config.toml
n_experts = 16
experts_per_token = 2
normalize_top_k = false
balance_loss = 0.0056
norm_eps = 1e-05
optimizer = "muon_variant"
steps = 9742
dataset = "wikipedia_en"
Below are experts of layer 2 (counted from 0) of a mixture-of-experts language model. Rows are named router (the router's row for the expert), down (a neuron's output weights, with its number) and show model dimensions 192-239. Each number is 500 + 50 x the weight over its row's rms, rounded and kept within 0 to 999. Numbers have three digits each.
Before each expert's rows: "comes before" lists some tokens at least twice as common just after its tokens as in all text. This comes from a sample of Wikipedia text that the model never trained on. Tokens count by the router's weight.

# expert 0
comes before: "0", " |", "9", "4", "3", "5"
router:490607503443502556499451433537489472423635500448471596468627560545476486532453564536556371488451386468563543523443527485564542496506521408523490
down0:480462467577557441527482456523529422456548645549490487540503543472380476461566538513371561448434535486561514473432460484489422567512473452543523
down1:525460531523562482413396512555600455489439550505502572550507503472521440572441522465452488501548506509441576472508581437553538546488486505446475
down2:505455528426521559472598495503528397418477559534549502475486574523442542445496460489573502489543572481458512580415472477530386528474527495407527
down3:467521399605491558466437612564446512540543432504449419527489492473440485457469564554515516433476476451627545502472622408388560456510528597467616
down4:523545446496463477434548509516499501399412538524539519427442467507450463459498565545542468448516436544561497467446563460513553515467469451514460
down5:498441429438513602523533436397443566440524405473546455490408452561591519500501487452514562513478492498448667517574437485493589551458511472625511
down6:520499613363448542424492477532499474451433470512442532571527576489534456488493488509480538533365524568469459465500464507526496397469580535482481
down7:464519530507523559508544502504447449435495461520595489499546485508489566534471421472508592480438514478457537455484502582584468447484571383513462
down8:437447622470474471514497483545467549501459512640510511509484510499505530483495499577505522579402485502499483564507558486473462531511508523503602
down9:535588598554501610530426500593529492519503540420426496495445524539492518544439489553529510459540450585497503555510567509528557581514447523452498
down10:541508434553524562461578456467483582608511450521509532431526482520515481446425440466441555475462564557538553486525460501505469414520596515421573
down11:537469477434484507450490498565541562525513470561480514430453554506535561530436499544479443618391412530503446502464565562504341458504478527584518
down12:480509431483473405422470506509397473435584364419520528523497504619553538484503440511540466546511524501459431530527452561416497453510484549582480
down13:521574531465517521437543526490561535490416517603389492582513471503552398539510534513507585579464399540540506442513516477512461516412541486406475
down14:393418458590530602541528517456432564562505466496524568455557516501536485450402495441416460451505499539548480499495539529530482476522553520472484
down15:544517540421527502448601558527465484532540460601472585443380477466499549484468510545444425493616529591466386580546475518469584439489529511508544
down16:531459568511439508483500583506469603469543548448501532490481547402510548540461473500484512442522509433571487582545467548478498532493486429471428
down17:547473561516433549534539434428476503519525498524424483434496499509552460543495603576454508493414515488439436577443467389571472428464477497517428
down18:589478534519510469375535568486597497451471531496428588493458472438505474529459490407422538390515476447545490514577474405500540452450516596570552
down19:544469571491537422411518538488494529544468464502545469468458488518457499485566532451538482547457469445454485444483522518451622397469533465442426
down20:465467563427511518485467581674513504542558406553496490450412500583443519490476438620451471518594440458419586459477493520481531533541551566522476
down21:493534483568476474409478632522486489477497521525612450504528522516524415630499475481541482618450480455450419410515443471456510501478519540526575
down22:405423491507485554496493428580513542462411483549415418499467511562548530518489544550549527582554512579512542454536568562458496500512531421406539
down23:474420558465437468562478524456490442584523506570506527526484524516513396605561492513516543441419523472513490514559571545487358444544497562574471
down24:395487401477459551523476482460495437457486448511516533622500507474423447511535450458489541501422591483538495555509495536476518505557545515561524
down25:446544497538470564450522407477397541431535486531510463598543494453508528462472517519455435366454510474574470558493562470506576479380476507505601
down26:509485596585505498523498543452507510522438476500525354490560473544547430522507473541447623503542445465517541515508462467563553538541501429559545
down27:490472517507503485492599566364511574531558529511476500562468485479551531471501495465450461492516533494571547464588457492512457374426523507476428
down28:476452511507480525508550461504447461568431462542475512493477522447486481474474606435472621502556542441523470480516470562424517445529585549434553
down29:474401475564490403504610464540551476469571531570520600481489474452491473550472531555453535484493549590472496582403475547504482560527486570421445
down30:538494543517496571547548477624567564473487503432475496519502541583554462501476488449503538463422425499449454435583458452534470509498390458604414
down31:545603528484506440449576500497475499536442393490599560461504499394504450549412487522573434591525413597484512551434546560562467540526401510526575
down32:524512480422500524475523532516482429523533510497490542492490482514443471495560565470472536505481466480504507549466467545539493544497509451515528
down33:510466490516542525512465529480500480474500460497546465517554524475472563488519387532474554523505447570531582442504473452490492467483490436463573
down34:527413389543491440471410535546471338492448443523473535435448547514574546495448470477584514571465473423551649510458441456431524555515523469570528
down35:493482545470476456501529483399405542473508501501515519501483492492493489508459510539558453522503600478515574464528526499493502407456597548488521
down36:468531457459430562436523515562465538488451570517511521565486483475478502482494578523500543519544476548571468603490547385454492424460527492427524
down37:483475417545488555431511457484464459468564452458439455523516439476486525455483467390575509508526626464566517476480572582503547495482534465446523
down38:486524472626461378525526450567488473507608545518501419528544444540510496518561433498497465556470536495547426475505475591450519448443376553572518
down39:426475444528510518492455529437520485466571508474514588525473439519466473564530527506506461481515526508524521491472445552485464505378478515528614
down40:541469354484485461565494490494518434425389476501550424409484534503468505519502531478564566504493547476566563569563485400509551497497484467578530
down41:496505569540497515514496497516486473573469525496480416480561512502443496476534549522447490512550460431511535456425506484491506512491497581472532
down42:430501528448483467556523462415479450491542489512635481490579607604503476452479508420521564496536579475504582454478496472525508479416470428608559
down43:519496473500508510612461514444424451507543502549505543425486585449560492555487523537401437522492410563538464517416535495462432518436537532511500
down44:515500495426455506514577550551495473515472539635524533487473491517515565497414541494452523471507544432492442484469580566474410537494552497535544
down45:465463407468503514439549424503525553483419424513463572502420468421461568543477546379488443504588467484495481471436494464429522491449456485559440
down46:514523520492515570481475588505519552536467616564469568466493631494468523489518489572469568505456527490578516489450493460564467502529524480411556
down47:506439461525511580537433439416505541497551450524513486547540457553423562589406652520502515440543539449438568446450487493491497441519436590467447
down48:530524544588449439462568519482468509540513418498416536520523467486458509491463498486518565507516405551443596489533540471477537498535545522448526
down49:509590497525557490460516551523530477453469593570471458446461445452503571468495563514539523586464488501499537486449473452442530460555396562557570
down50:500455610417465468498517523440479572559525579514483498458528472507476488412471538453567545583450462596475546459490455403430471601539515563457514
down51:507566482524561560588448509566499497487596505519467520465499470492505395494468500518612496479548535447561536416467499419536509574478529469402458
down52:495585476390444440401460408487552481512561525570560429484577495625571558474478436458525576450372558478524467507538473522481564526442510517468513
down53:444368447514505545429554438576469507549469514443557507426456517419503438490467493457504526523506532514414466445455531542489420521534522469456454
down54:542465474469444544475553500507513422518548495536516434538471558552531624578508488487529494461514527557572512521459507510509506447500541467516446
down55:490511400511547543429473496420466506537469398489506578516520402449533440484442507506465618456544475534466544531559419510527536460497414451383513
down56:560441544527509401524569578504553436579500563538444450512448523521487465478418527435550479519559561432463537615597562520494475504528551571573562
down57:536421433579511558396547571543484468481474574557420527499533534508535501486493513588546510472483492567549524453428446459454525539498521556499529
down58:565461583474410512512478475526426453519459546505498508468465574535476554448492468517468519470411444445475479541441554563524512590445545503446494
down59:491405506488545483452465518569503487504497520490477574519451510521522510575570541527471523474581449456507489484633494456516523496534540620547555
down60:570529546497503480464494549497430449476434540432517398463560546472578563495441521476461406485597555463441509501476468470479553488440426436505561
down61:530518596404506451440559438539562499494424470530514463517522523453496517453469588548533519495502528506522430476549522528532537557537554471548539
down62:431473527517521590416513557473552523441511492430456507500493435500524448498431541543470484499601459565471446538518469493477529377575610519506496
down63:517513515545460422536530465503570491424525504521504505530504558499505521517439452481555435515578599466553400556481567545406528611587524449565506
down64:428482517536418427508442478509437513513450500495532537456497615477485559545531475483487453491531508556574566535540549516563507468512567513507581
down65:519478499485496550386431552512469491431522479468446465444485500519551656482456454462521524542418479685517487520482495494381509603584539523460495
down66:490468482428382484461538447434478453427451450450524496530510547585526524566547571580553433453478525574441545498451501539460514442550490480499485
down67:514513546442467559388542480476473457540464477465474490506501478466439518455515421487574564568540492505473601587479462511595470487479538545428483
down68:535457567427569426576501460451483636491444507507447489585549565480485533497438534514519509502451528548560524589532432474588579549501539514495520
down69:451678502497430501509519451506582561472430416595453509520483483486588542521484622529473443521472571500529507525472594484535488536509560569468519
down70:541572481560480598423513559477540459523450473510491590506439586517579525492453551529423471556524543527456508598476525438356481481461434501488562
down71:511523438451526435501460559605616482470456456532478554473453430549525512423420460374484460504434480571529440552375592533522496481598570479448508
down72:545513546492544596500529536513460511526444516463516503484411512430436523536474421487526509384456518457501531556580453499455503529485555472556575
down73:435472484489395533589459476420522407405558512471568579499583448533564425432472505531534476559540522516508613451569563507487478557497505503490472
down74:479387515466515500482460483464486476414407572480448489495524492532441446577542486594481557463536488530482541593544501431564485542461477495494539
down75:438440563460501449436498494522606468438643501524615442467490424571521388548509486405564556410464536501472505541500513544505392535504560546477413
down76:489529528513483570467534491549437468497513540424445492482550610415493390524494530478529530507509505427481463551650576539455503511486569410517457
down77:614561541462567484526457485511456513568496581508550474469475465465435466585432449387408529476545510455479529489512471483469528499562427523550439
down78:450475474574489490463528496469496489470607485494520538477419464567436498498474550481461517499483543450475409570446522500506452468502495378551508
down79:569519520420566516489538468490477542492530525516529500524533517511512551525504498564469536487480461452480423489504484462421476482467483537502452
down80:390474567426491611551468484482469571489476522563519533469479466510438560571558444497509485485494504520498586405549495538491481627559482512545567
down81:606535507563393550567472597518501555489498441473420460561451472519388452383447432479458461532481518500588526468538476495473444498423441449472573
down82:394603419494466495461471474547549557464437494401437566464477464434499467557598550516522489443574506443480558530572534507564443455515418641472536
down83:632534514597551410539442479464447448544550395525497537533495559507545460525509483505505516524519542504486575441515507422551562567470493443559576
down84:553495444451475471529492597544516573551439544542439497500519479474502507476541504480599603519377521433527495570558495550551480504517461447467496
down85:509523478486528524478431498580429484450407566468437542530483447430489439537466493496552516523570514499554443436503583456498409447448428501553524
down86:574486485504521445528498472402529405530577495510519405543454573520441496511528504492514447480418425475489483509529524528494551404526509480600472
down87:582505478490495555511520525432498512503460465469500396517532550484550584444483479521570592598526565440452418544500403514531426476488487542546546
down88:480609370410496517496513593446549347526561554462481532542557434493543400558541590541539505586563450592518512537475489631547446481507553520436501
down89:594512477437647510553544458605548592476449426451482571472499461514523489492435525455518421483498532508424480466417492476497475543545465541468454
down90:539438534413485541476480536522444454549510427466456453603518435426518581506498424492513487544484514427643468430537610521516457450545550539545504
down91:547553486517575465475532565519466598531511647555516537487560527488501527490525537497474560453481476463462480466549513477614522573519448532475476
down92:521420469524482650481443547572513432476482451487590437451484552487449567484556448519550481438412527595511471442466448564482444627451518468551443
down93:530459547514492539556536407439561472511454457363508525465529566447507505470457610465468528463435516479452592388553401520527525537510468459560395
down94:519462464414499510483566417490500468522510514531535455515556506505411488555540595477484556553497514525503468576510370562489519377472445459446554
down95:483516529499421526437436478532504343477505452559521507477496455548480490597510481535606437482529501413497523516540456582607507435496540473562523
down96:513451506435502504581466530625487567504520487386489526667483533505471536535458477489513574516428435510507544381505526561347427542492543510450500
down97:557573481399464483523538453478490423458542493571434447509485510471417428574454506492561460334503501540495473492420514357577557610532566501528441
down98:539591544504492450466539480565533463548385450608474484551442557450591419529488484538470476381536486467544516506491469476516524526544555434442438
down99:537557528548471476493528547484544566486553496528460480514560517517462439429591534481637484587559481495433513463415526540546591528543488505460476
down100:503525492530466485506456445514470539500516480403485552507566497502421555516497487449439473560467529543588448475474523555498445520468526484549499
down101:396489546497543515435532499538448466428442474467453559514427507520490512495477448444542426494490488458577563451524463580519495440463489475455509
down102:586430564545480486453484494433493523401540565501487494540534490499391465547568467544515457426556572457475426489507605485563526487482571452482502
down103:550429489432475446544483455499545485552506487574542457458510535465492509589533546531481537439530583440474487506579409497507475546403463527486525
down104:547476476514470582438497433489521537496522536514400547410553429488474496446438559421529551516408459501523462396576479518472442465447544556472472
down105:501530449549472527488501524550535519546442519500470564444451477546492511491567530460365464528407454497384426550427477494428523490549513488554505
down106:455452541471474528477469487571576466523475519567514539530481579492489580425466520528521478445424500432520599543502408565446592449459537569526479
down107:416475438489515518475415419545507486431577465524419487451483541545467539507579494544426553543484472464583491506445572584462451420535516577543483
down108:494440600528483509451453575511495487529498439432504572516495545606458542580451547528510535465508472436547540517509502533500522452474488562469539
down109:547506526521595482558528471563400408455536543503415578525554440493545534525495477511491424491493485488448507569519456480522462538604449590536571
down110:472462484533572494451485480478454449587588522472500553395427521538601440484451434451508516455474443556492440567509618505535577502475561538480455
down111:506541474568452529524469490537462474392608463444543472523488496498427511510524499388470479441478517518510474532485506486502459493554484555502467
down112:470515519436508535433447431577515534436509494481409494544570548463507557506534442562500496469473507433550457459556464521544436605551460491425480
down113:497489483474441516484456396428467424544463500380483537449409538569432555508530599550516566466421503476433467472528445455549534502545514504411511
down114:551484482462540457478507543505583568531496504501530586469453501524480450449500569463493542498471524474552437505560538506447513568467401481524435
down115:495493513457421559590531445489536538531466489593534547474563501514589410473552491476430396546444513552493459423437498493496415452417378540538436
down116:577517467569511528441440562386452528491470460452543525547513498540505538510425505414475548401541468565412548501619484400397466534453556518411569
down117:471523480546512547664459470430531597496526510521551513545555577584434450543553452506566509540531501525578581538500375527507499463457478491503511
down118:493551511538415507553517563520434504518523487475488494488489415483442486478407556453527513536508440519599464484538461496536469502495469499509638
down119:503436496451543528563533527483496461399525418529511463553575532483535500441588470421495409421515546481495555445573484466531497467487536567521634
down120:401439493432504502621491586542470452546561453493485496499483542498466472583515475498450517466419461446581563484489504504514519479473427566503506
down121:531532422528554471518472436517479394604557460450544548481526535557483511526401484484494547584518508507525635500441508389454475449535523520541462
down122:486454450504556503473522485520569440450498591477470485517526528448379527447492470507596580503497472551462479464516483543434495538534547547554486
down123:517574452574477492544507478504517419576539566464462551483616496468542564523491413464436568457462591544597548506480554542468531478585443466459527
down124:549475528448511538535481521432421486524514547470522507485506528498535505449508439477530499523467537385586452596498533451464563512431570490556536
down125:570516468483448472587463470494422558544505466552372488604449564523547476516548549496455461503528462536514405551438487465471478547599635442502500
down126:517544501487547535550467515512477539389466535487508563476562523493476472397541470471506436541402445488501509455484470476494465462471553508501401